config.toml
n_kv_head = 6
norm = "layernorm"
parallel_block = false
warmup_steps = 200
decay_shape = "linear"
Below are experts of layer 4 (counted from 0) of a mixture-of-experts language model. Rows are named router (the router's row for the expert) and show model dimensions 320-383. Each number is 128 + 32 x the weight over its row's rms, rounded and kept within 0 to 255. Numbers have three digits each.
After each expert's rows: a language model's description of what the expert responds to. This comes from a sample of Wikipedia text that the model never trained on.

# expert 17
router:110136138107099133087142094071139133155114146093132133142147158109106156162142110128138091135115148093083128195062121116154125193118140143098178100120135133120138145170153150156137146147136090
It responds to: Institution and media nouns. Common nouns for institutions, media and venues after the or a, such as film, school, museum, investigation.

# expert 44
router:073106118165123118143157113133095152137118183136151173094120128098095165102134083139103163106078070074126090173103051083220114175139122170071140168135170097117148135173120151186130107123159131
It responds to: Agent and means prepositions. Prepositions of agent, means or place after passive verbs or nouns, mainly by, with, at, e.g. optioned by, taught at, via.

# expert 55
router:172107152107107061065131127111076109102098184119144195076158169117155144137122091141112134147060108112125179103107103113226117144097142116096168108168127071155138144110120163156110107134153116
It responds to: Colons and semicolons. Colons after infobox field labels like Born, Language, Species, and semicolons separating values in compact result lists.

# expert 23
router:145111136174171137127086125082148164118112136114102097081135163147112104120136094099090152155147095081137130112089104108184096175137085093109102097115115086174152163092149150124136145111166137
It responds to: Month names. Month names in dates, after in, on or a day number and before a year, like In May 2023.

# expert 43
router:128137141141150105108141157121103102152133148131170186136111148179138103140134014091179130160122104112082153099132107102142074139102140094139154093119116113145135176134098117172103150139168130
It responds to: Years in dates. Four-digit years after in, month names or table bars, such as 2006, 2019, 1932, mostly in dates and date ranges.

# expert 58
router:125117132109143109083177150076141200134129167092159137185111082193137101084112059152156094129094130097093135136119129116164102109160190136126128086121120103137129101118152110095086144110136103
It responds to: Sports competition terms. Sports words in match and season narratives, such as football, tournament, finals, playoffs, league, round, Cup.

# expert 50
router:196146174152180159120121056045074108112086133066131129075121170171080138144167154124139105132085061066088152124122103116159127115144133093173116128126097119103157129163141166133079116126174132
It responds to: Pronoun it and openers. The pronoun it or It and clause openers like In, After, until, See, Succeeded, e.g. calling it, In chemistry, It is.

# expert 28
router:143108136204188138103209156128142125137142172155166181128102152195099107099178068111098110157084122051125151126128132117153118117158138115093084148107118044135170129094125107142115124139131134
It responds to: Sports infobox fields. Field labels and entries in athlete infoboxes, such as Position, Club, Senior career, FC, Years, and appearance counts.

# expert 0
router:133125109086083089122183140101106127061154185077125158121095121173080140147162089113148135151149117123122135117147121095145095162108134103145104101144089065163197089105162166206105153103144161
It responds to: Years, numbers, "There". Year digits and number pieces in dates, ranges and parentheses, such as (1938-2017) or 2006, plus sentence-initial "There" as in "There were".

# expert 42
router:106166135097176069126190136066101133138106122102143136140119117138122191181141099152155123148141091113039128096100125122157117155128180125164149145143087114118146128153114097134069119123123108
It responds to: List bullets and numbers. Hyphen bullets starting infobox or list lines like "- Rank:" or "- Species:", and numbered track items such as 1., 2.

# expert 14
router:172174122100143108151176150102094147133107129073166166084144154135097104136150139159125067174108053049110125152138115104180142177129194127073125080135137086121155105167128154188142097115123126
It responds to: Relational prepositions. Prepositions and linking words after verbs or nouns, chiefly as, on, from, including, than, such as regarded as, born on, includes.

# expert 32
router:099115119195191146101127131094080113081098147088143187121100144110121100093160100150152068159063067158082157081124067093138083143112147117118144073140139118157113170123162081150113154122166099
It responds to: Commas in lists. Commas, plus forms like ), and ", separating names, places, dates and scores in lists, e.g. John Boland, senior; 6–4,.

# expert 59
router:103097123121160125151130140068134118131121167120151119149129150123120172114161068141119077141092133089119134075179148113176087143125145096103114048120139148165128142161205175135125149056120103
It responds to: Sentence-final periods. Periods ending sentences, including merged forms like )., "., and years like 2010., before a new sentence or line.

# expert 9
router:147134122095103076091148144050140050142109215147166166147134142140105147123137115122100094124125122111128163149060086115226128114104136158084185155163137101132130131115102172147108150104096126
It responds to: Clause-linking words. Subordinators and relative words opening clauses, such as which, that, when, where, because, plus commas after opening phrases like "In 2006,".

# expert 5
router:117164107152172146075148116116126141107098159094116131151148156077118119152176100177149072158101039136093149118099097130144128127145206141156170171102144063159138146183119144202129171139155103
It responds to: Dashes and event verbs. Dash tokens in table cells and lists, plus career or plot verbs such as played, took, won, married, taken.

# expert 21
router:144139173101115148120126119115074146104153177127091110124157198153096089101182083131172095190092091089089140088140073151126072106166149111196160105111120107158153083169146139132125164147121097
It responds to: Elections, offices, medals. Party names, vote counts and totals in election result tables, verbs like served, held, elected, competed, and medal words like Gold, Bronze.

# expert 16
router:115112119188115117103157111151089185102120155145143144131133176142117130131143121123177144151082088087152139114171124104146104141114212131107141080115121091133135131111155128162133133133169103
It responds to: Countries and world powers. Country, continent and state-name words like States, World, Army, France, China, often after "the" or "United" in military or historical text.

# expert 24
router:185137150132124120107180112131197104102133113118153122226140143142089164145121111130118052152091133080090149118128109089214121142178166065143120108103133092155133109181138118112121158144187118
It responds to: Word-ending suffixes. Mid-word and final pieces of longer common words, often suffixes like -tion, -ity, -ability, as in accre-tion, a-the-ist.

# expert 2
router:148058176187132092089107107102139154115071150126140148211142156187109116157153117136143102159143088113099120186100119147163131185129178122155144061160135143140152113157170136200106099126089144
It responds to: Company and brand names. Final words or pieces of organization, media and brand names, such as Sony Pictures Television, Electronic Arts, Zee TV, Riot Games.

# expert 29
router:107144147187116120119139099096133111096110159108111099089122164133110158089139108134139154124117115119096168126148132145181090134084115115108135088146120050213124198151147140137174160161142100
It responds to: Time and life nouns. Abstract nouns of time, life and career after the or his, such as years, time, role, death, season.

# expert 46
router:107085165141122091098132078152154190062124157139158110118184124163085159060154118137108124156103132116103151147134129127164115135127182094078159102115116113198170108190144130143098168111150151
It responds to: Capitalized title nouns. Capitalized common nouns inside titles of films, songs or awards after The or A, such as Night, Love, Passion, Spirit.

# expert 57
router:152117132126206177104167101131074129135155144098133080192135146114116112169169077106170127101142147110095134080136103126160070171105127106126100150136102151160139085136112145144086105157126148
It responds to: Middle pieces of foreign names. Word-internal syllables right after a first letter in non-English names, such as var in Alvaredo, hin, hur, ucci, often Asian or Iberian.

# expert 52
router:110112156172177105060218124109160133110165149079118123157145102158072092168160067073184142167082099026048080127091102078167062092145160154136165120120100094149170158116106160141094111120162097
It responds to: Numbers in stat tables. Standalone numbers and scores inside table cells, such as 0, 8, 136, 2–1, in sports statistics and election results.

# expert 30
router:106134138162174106096108104111145134131103150111097225126172166182068078096173054097129162157085158108111131107086112133142006143128102129133129122136141064171145186114140164177122104128140165
It responds to: Coordinates and infobox values. Values in infoboxes such as coordinates, degree minutes, areas in sq mi, UTC offsets, ID numbers and dates, e.g. 24.138306°N.

# expert 36
router:056162146172112173122152084146158132092140125170114137088165165170104112102142117109128180158094073090077119119108129125154093133164197166108111106096125098132170130165112091101127116112179157
It responds to: Name starts, kin words. First pieces of personal and place names, often Chinese or Arabic, such as Wang or Yang, plus kinship nouns like son, wife.

# expert 25
router:135128093128212108103185106132097134120165152163099138127130142128104138134138131072155083147095122102120137107052101125143143127135164130154114091162069124150143141132153080166095123098155105
It responds to: Foreign-name word pieces. Short mid-word letter pieces inside transliterated Japanese, Arabic, Slavic or other foreign names, such as h in Daihatsu, g, ak, sh.